{
  "num_hidden_layers": 17,
  "hidden_size": 128,
  "n_experts": 128,
  "experts_per_token": 8,
  "d_expert": 32,
  "d_shared_expert": 0,
  "hidden_act": "swiglu",
  "moe_layers": [2, 3, 4, 5, 6, 7, 8, 9, 10, 11, 12, 13, 14, 15, 16],
  "router_score": "sigmoid",
  "normalize_top_k": true,
  "routed_scale": 2.5,
  "balance_loss": 0.00109,
  "balance_bias": true,
  "init_std_router": 0.0329,
  "lr_router": 0.000474,
  "num_attention_heads": 2,
  "num_key_value_heads": 1,
  "head_dim": 64,
  "vocab_size": 2045,
  "norm": "rmsnorm",
  "norm_place": "pre",
  "norm_eps": 1e-05,
  "positions": "rope",
  "rope_theta": 10000.0,
  "rope_fraction": 1.0,
  "qk_norm": false,
  "attn_scale": 0.125,
  "tie_word_embeddings": true,
  "parallel_block": false,
  "init": "normal",
  "init_std_qkv": 0.0319,
  "init_std_o": 0.0,
  "init_std_up": 0.0319,
  "init_std_down": 0.0,
  "optimizer": "adam_variant",
  "learning_rate": 0.00264,
  "lr_mult_up": 1.12,
  "beta1": 0.9,
  "lr_head": 0.0099,
  "max_grad_norm": 1.0,
  "warmup_steps": 367,
  "schedule": "wsd",
  "decay_fraction": 0.269,
  "decay_shape": "linear",
  "final_lr_fraction": 0.1,
  "batch_tokens": 32768,
  "max_seq_len": 1024,
  "doc_mask": true,
  "train_tokens": 268100000,
  "max_steps": 8182,
  "dataset": "wikipedia_en"
}
Below are experts of layer 5 (counted from 0) of a mixture-of-experts language model. Rows are named gate (a neuron's input weights, with its number), up (a neuron's input weights, with its number), down (a neuron's output weights, with its number) and show model dimensions 0-127. Each number is 128 + 32 x the weight over its row's rms, rounded and kept within 0 to 255. Numbers have three digits each.
Before each expert's rows: "raises" lists some tokens whose logits its average output raises strongly, later layers aside. This comes from a sample of Wikipedia text that the model never trained on.

# expert 79
raises: "ct", "tt", "g"
gate0:141155068143101101167122128046087137156131109112130122201132177113078125131145047110112155106083135137108138127114119191151155119088114111117177223183084151143154144165156107122115208109162077162085140115112168110155162094140102129124151135100131135144095150152095167113127119065101132132115111071097178139102146100159075172139149173134130136148103086098148166124174150151102109080171
up0:107160113159129121104163117091116102140103086114130096200121144098108152113135111134094159159131153045094153079127073159121130082156155083143150215170138182136129163160101106146140231138151060141117122123088138126209173116126099158094126091112169132172122124123126161153173168069091103133102114122097200141099142144153130184144116158134150132171130102125188175124145129141117117105162
down0:161115108139105120127000147090140138121127091152189103176147151100134104130170152122134110160169144106137149134138121191142100093138152146094132179138113125113123180163117086231151088169146086176126122132130130129115142126114102088134181096127128107184126140156104126101109106104162122153182092048202129121116084144156182087141106122146154176098073088112162150133124172158137105140153
gate1:119116088110095123105123177179149148160126100179096112114125082120131165195114072172159105154103136093108158135144140101131141123215110161121111126111091059136139140113137116171114090170136112083114106080184002145100173117142133091163092144189137091098131097150135121150117089106122133148181107098131102141116136129124098191136109061109102099134146199112109179098124140080115165119153
up1:091094149155164138121127093129103130119130154075189145128128163124128076036154184059076140073153096122148123087108102145117175137065114067161156166138126174115153099182103109073099133098124098140146137177115207109113151163163103179122187147121154110140149158113163171133149168180143160104119135174080141128120112092143164127103133171105129161100099095118171145156093105179091096140117
down1:113144075137154138122132108068156168202122113155154122102080126162107120179138098147088137187072128140164101119113141090093146202098166122083120104101102130144141132128131182089090158119160079139171146119112174108166080141183139141119146149088151104081169108127078151155181181143174085125166130125138139161161084150176134185097085126141149126096133176179152142203148174118157158102090

# expert 47
raises: "omin", "ict", "en", "ig"
gate0:130112143059152123151153123123094154130130176133105129147154178149011129096131135128107124092143179107148075161089179117154113149163111180089099108101092094094175140094124139135092134137153065129150122174178160116144127117107116146130099210101104100081147081095147146128208078147135176086157170064120113110090105112085116109152133173148124125121117142087149141103174097157198148113124
up0:166125091146108145120118079078103103120168095113140148107144125116159035208128143159081162144109098197157209121154116147132190138089207111117090101095128094139111098108100089053115108128115147107108171131146152136148091133158116150091129084127124102149124184161106152124070096072132095136122095167113123134075112146148134121149125172154193084144131150158148133127125126124093103141039
down0:149164181108113099123168136128102156115095123174121167146143132130104159170117139096094172082124198152106076092111138124125174182103150105120085139119099109097134154108150131179125165113145113168116129182181105145207138099124196097121093143107102144057102115049168098161149146172139129113151130110122122071114152096108102104213158117094113142081077125123048159096111076117116174142133
gate1:125168066191112130113133103139116096119123132116090123127105122098134072120167123058119147074111122240098056129119127122146145141110127102083207080171085197139097092147159092149125150117167183088084115086156106188114124127130072113175116168124171112145095078094146072155134132125130152143150128135104154158138138060104176170148155155156179141155107143096141119145146133108152136134156
up1:168080123101169155171156147106143149157157154157141143127155133191117169161091122171142106167133135090168185113156146153114104177140120175165036128078167102182126152130077157130113116137137043125165172115130096114121138141121142158119131093128097105109164161178099175084196136125167120101068137127117098108024090204164136114102095111133101109103142140134124159108094100111145157123113
down1:141090158133130126144139162183149146103123166149173112141110169147114143132070117129115137113148142155052184100130146078149115105121144129109170095147159102113131150152132123096145174159144107140166175125103156136067167063079123166135129068082160127154147145105119207115132164194156122193087122150176187145147140132171094093111114126128115051064092110131152147069069080162093129174131

# expert 53
raises: "ft", "ct", "ff"
gate0:148082154088137093166143143147083137171133147140084146166146148162092130135134140131140140122151192150194093129157103142125140114073221163167073048116084156123110147109088092115159135173141141127137116099160119118090182167137158150109177126090138124118120161114170141093113117169175166168101166141165155144059119104148139136092091073098191101133177113138158100102161173114207140091131
up0:108163122118150107061131121149165158136109052078154118131153097154130138143112133167127124174104134113125201118142174096130130117105051136124162171141134109121126121163121138079102165086118069112098123124132149158182058107105122123120059133183098157084130137147095154156100149111085122097148084128147080075153120155073103128137148172175162144042110168105128153108112079202061107122097
down0:087173110108180082144183154132186126119122093094135140084109056138094139107101116185151129141097135169119159114125090116122061097177122086082164127148101122131104141148102146106124126167129141163131170166151062183192109140151123084098110112167145127097123162106161161110135112162116119148123141212164120129054126123117125117133161101140139065109120167129117148155064099223107129105059
gate1:056127119127115161141094095197175172104200141118109128097154143132083143139128155067126096165086080122138112106148155099099082144119179122099146122170147164081153155100159126174080157164178098131130126121113107138162154136119138113118101109092133172142147079155132111133112161164145108108105170104105101065160073115112117126129010126139090132095155073142112136136100091093172186067166
up1:154081110098131079129108124080148103190094147136163104120086064112165131115124126173144172124156113159123083171102130205107174126111119116117146176140125088113136118163107075158148107127072207137138142149106090119110188105095124142146132174180143160112160136078129168094096127062123091141126099188160173171136151119137086109052146105138180158165080108186166130159126148128097143182140
down1:074117131161079163150188105168128157089163089123100130114206191141041132190136153132112117116118080094109147111139148100161105145154153137155130124103132174074140133111132127146059153166154121125143123136120138145154088157143124106113148066155098106125082140152205076143101154195117139113123198118090103100111101141072127114142089093090119110118157128102100096178130102115166152035136

# expert 29
raises: "V", "r", "ra", "ro", "res", "ric"
gate0:101149156211136144124081159094108132161164099100130199119095133211124158140146107167091138151135173154149116103131158169150098065139188178086130229107153152184155127082180115106147136221115115132121126142139122127155134125049128128170140061115135135105102182080166123138122155165135112126149116117181113133149130128109135120073135135091079136111139142135147097080119134185115138125142
up0:126122122116126084154111091158135141139176141134070100140118154222100133113144118183168133116146128141066104121062218126123102111132140125095167123109123156110098160183136105097140095082118143076130110082150099125100109136166094150180088156171150168090122114094114144103068097181168135077144173108131136090138203197161058128138123107173079110147132111109120077138141142121171116083109
down0:074135073127128136095114142158105117107157149121163081178127156099085121123077050116162139141143113120083163167163096095134136105115107175139114074121155181140114124141131181075098103195128092116129110139169073159211152104194121122101149065114080102149124157136113108171115074146115150112138164126160127146133125094151106103107120129128164178223152162146196106126184165107134107116092
gate1:101176105129078135106144150094160142114091152154160067092131110116145110088130169105120125124154172111113123133116119087170194133094117114172159109179134119111139058121146110110062154185140154132107118198098041097142178100113122109156085099154181094087100096128134178130121136098097067106117141122122125059123132128085175157213170104116165147108171091157115135174131107135131135064165
up1:109166087134062115093142154122135145106091156164164100112137120112149092106153162144111102109146170111136115128125134096165198120122095128185148116157119123087159067129160111117105149156144099119131127218094075098097154086143146127138100106131168139067101079117122171104125146099090085108133118095094109047132132100081155177194161105143160127134188083148109163184152094131149172061200
down1:123154137124089182151092105089124073136036105145116076110219196134132135142124141146104105161150129083148124133121126101121159084143114125116121134149165096095128111101139114141139087221170128077155175115101067124110087144178110184179126114165132105101120052152135154139090150097105128128144129088158083094121139137131153079172206118121140119176131159142061093147160156138158120103120

# expert 19
raises: "irst", "ran", "riend", "amily"
gate0:113099136176093170117171123108089129141119177170114100097133137171092125127166135135171117071085083118126115118107065121099164100136104043095161146184093089164182111156124184093107119125103131131114205109128093115100124200104111128182125091138239121128129138152084094111137161111111129107136143066115141122068150113150080148155186154154148158169131077123085111133106148117130152151156
up0:153146165098209090119097102185140114101185095075150138141127130088086121100068145155101136166156156132164163119142174121129065127106149128154102095088146176119092143140066128152160143129158115123117049141139165146149149104160105141083109157148014171124126116122158144175148152137149131165138109142129094104161090151104152131150081123119137041058163147126182116110132099148105111149080
down0:174105143079124084136191146137120126159168109113111111115068091145113211097182095091158108166114165156127137106081139143164119170163146130104147129119169107139146120151125146197065158142119112111106076149146118156154082118144150141097090156147101120114073110090147143124137123187127141156090108194154135146156111110137142092059058135100140147049120149202163182152163065111147092139107
gate1:090075086107073125121141184143093130116095162126144093128151135140082090158199099127109117150101108127098135150142130117176117154148120161129144076141101188174121103132159172110136121155190082170142154102100128164119050111099087114097102204101077116141122142136143121216089155138116208149160138152114074098110124117138055114118178125146154072077107111165099149103104117132102146143076
up1:171170135105164105134122149095135119104188118081109166116111126123129179071122153115136105152158104084159159101102163140113154098105158156138137150127138097103163114140072105144112167097022130111099117163143142087115185119169178132133158071129091132120119110132080152071159060156133083141099166094139176154150149134159176116177104133064116230197158148107116103129172117156151126145146
down1:125100076100122044103170129237083112147139124168156115158198114117092152119119125159110093133151147108125170141125153076121100146163175110122125054036159115153137124158098122164076139204148157114151108116119132096102079146124110109102143171189071126126164090144092134172089141194108096084122115173113144135161126173126109109118116144102182117118097150174118113129149100147122130099119

# expert 58
raises: "ble", "fter", "very", "ff", "hn"
gate0:155153084135181158089179072145093153110194099138174120158128140133100109154105124126192113098122089139169140138129116078185135120154158096093145141154150154130066123147102104151130099159148086166104142127158121128087109081172115079194094115117205168094123160123143106171132115168048175196125149112134136116107047117138121113139173140190124121096178207150131130127128137132105124174123
up0:129144117072123153092122164135115129101076127105121075114099115157094124142121161151152091137045153119100165066102084119169103119091115129135121097090084138162101166136142136094135142131139088102154049119132149091045130102133140088131125150124151076118104063160093128103121148101082137127159105109148155110097145120088191173164137106082132140135134202088157193060157190069127127187108
down0:109113112164107156154181112106098130156113155188098098124189196114109114163113102168135112129110126112100097150112111140228163086205133107152137124173138162122156134118108114117111135138146082176144141163086114097120064073148118075162130045143176096092093146097193132146111151129086138107077189112106084085094093116134149158149132100143072082125141158115115119149170098084158140129165
gate1:150125146125087154136144123121098118098039086127074084119164153064122091162170112151172137080112134172046131182166187143154096105112156121106073069132136105058103093079128123151132126159115179128150105157137112118163109106123071085126103116115124055146134126131160151143163116096047106179105103110168169127125101167137149123173149121090145051144134113147118111102146143159138111117078
up1:162119072126132084110121138139151070154166161101127164123088111136130115102142168152091166165071081098155101078109086120102128092133182142135169112110170189204119130119052143131093086069139096154176184029172132141119134137131170135128141077100123113185129141164120122172115160143142121180119137129099128145128126135181078119120099122160122149086093086106194177121101113088140124102097
down1:071077133116121082123182127168170132191150098155125112075171125163076142141142137113102169125158111156112110168126093124197171144228083062168063130149157109140156097096077051080169158128100101146146096142146115092100124145115141113148136141100162073133171158125152123141151186111136088160086170166152121136104123127167105122109114101116078140146121124180141140140121178120073161125144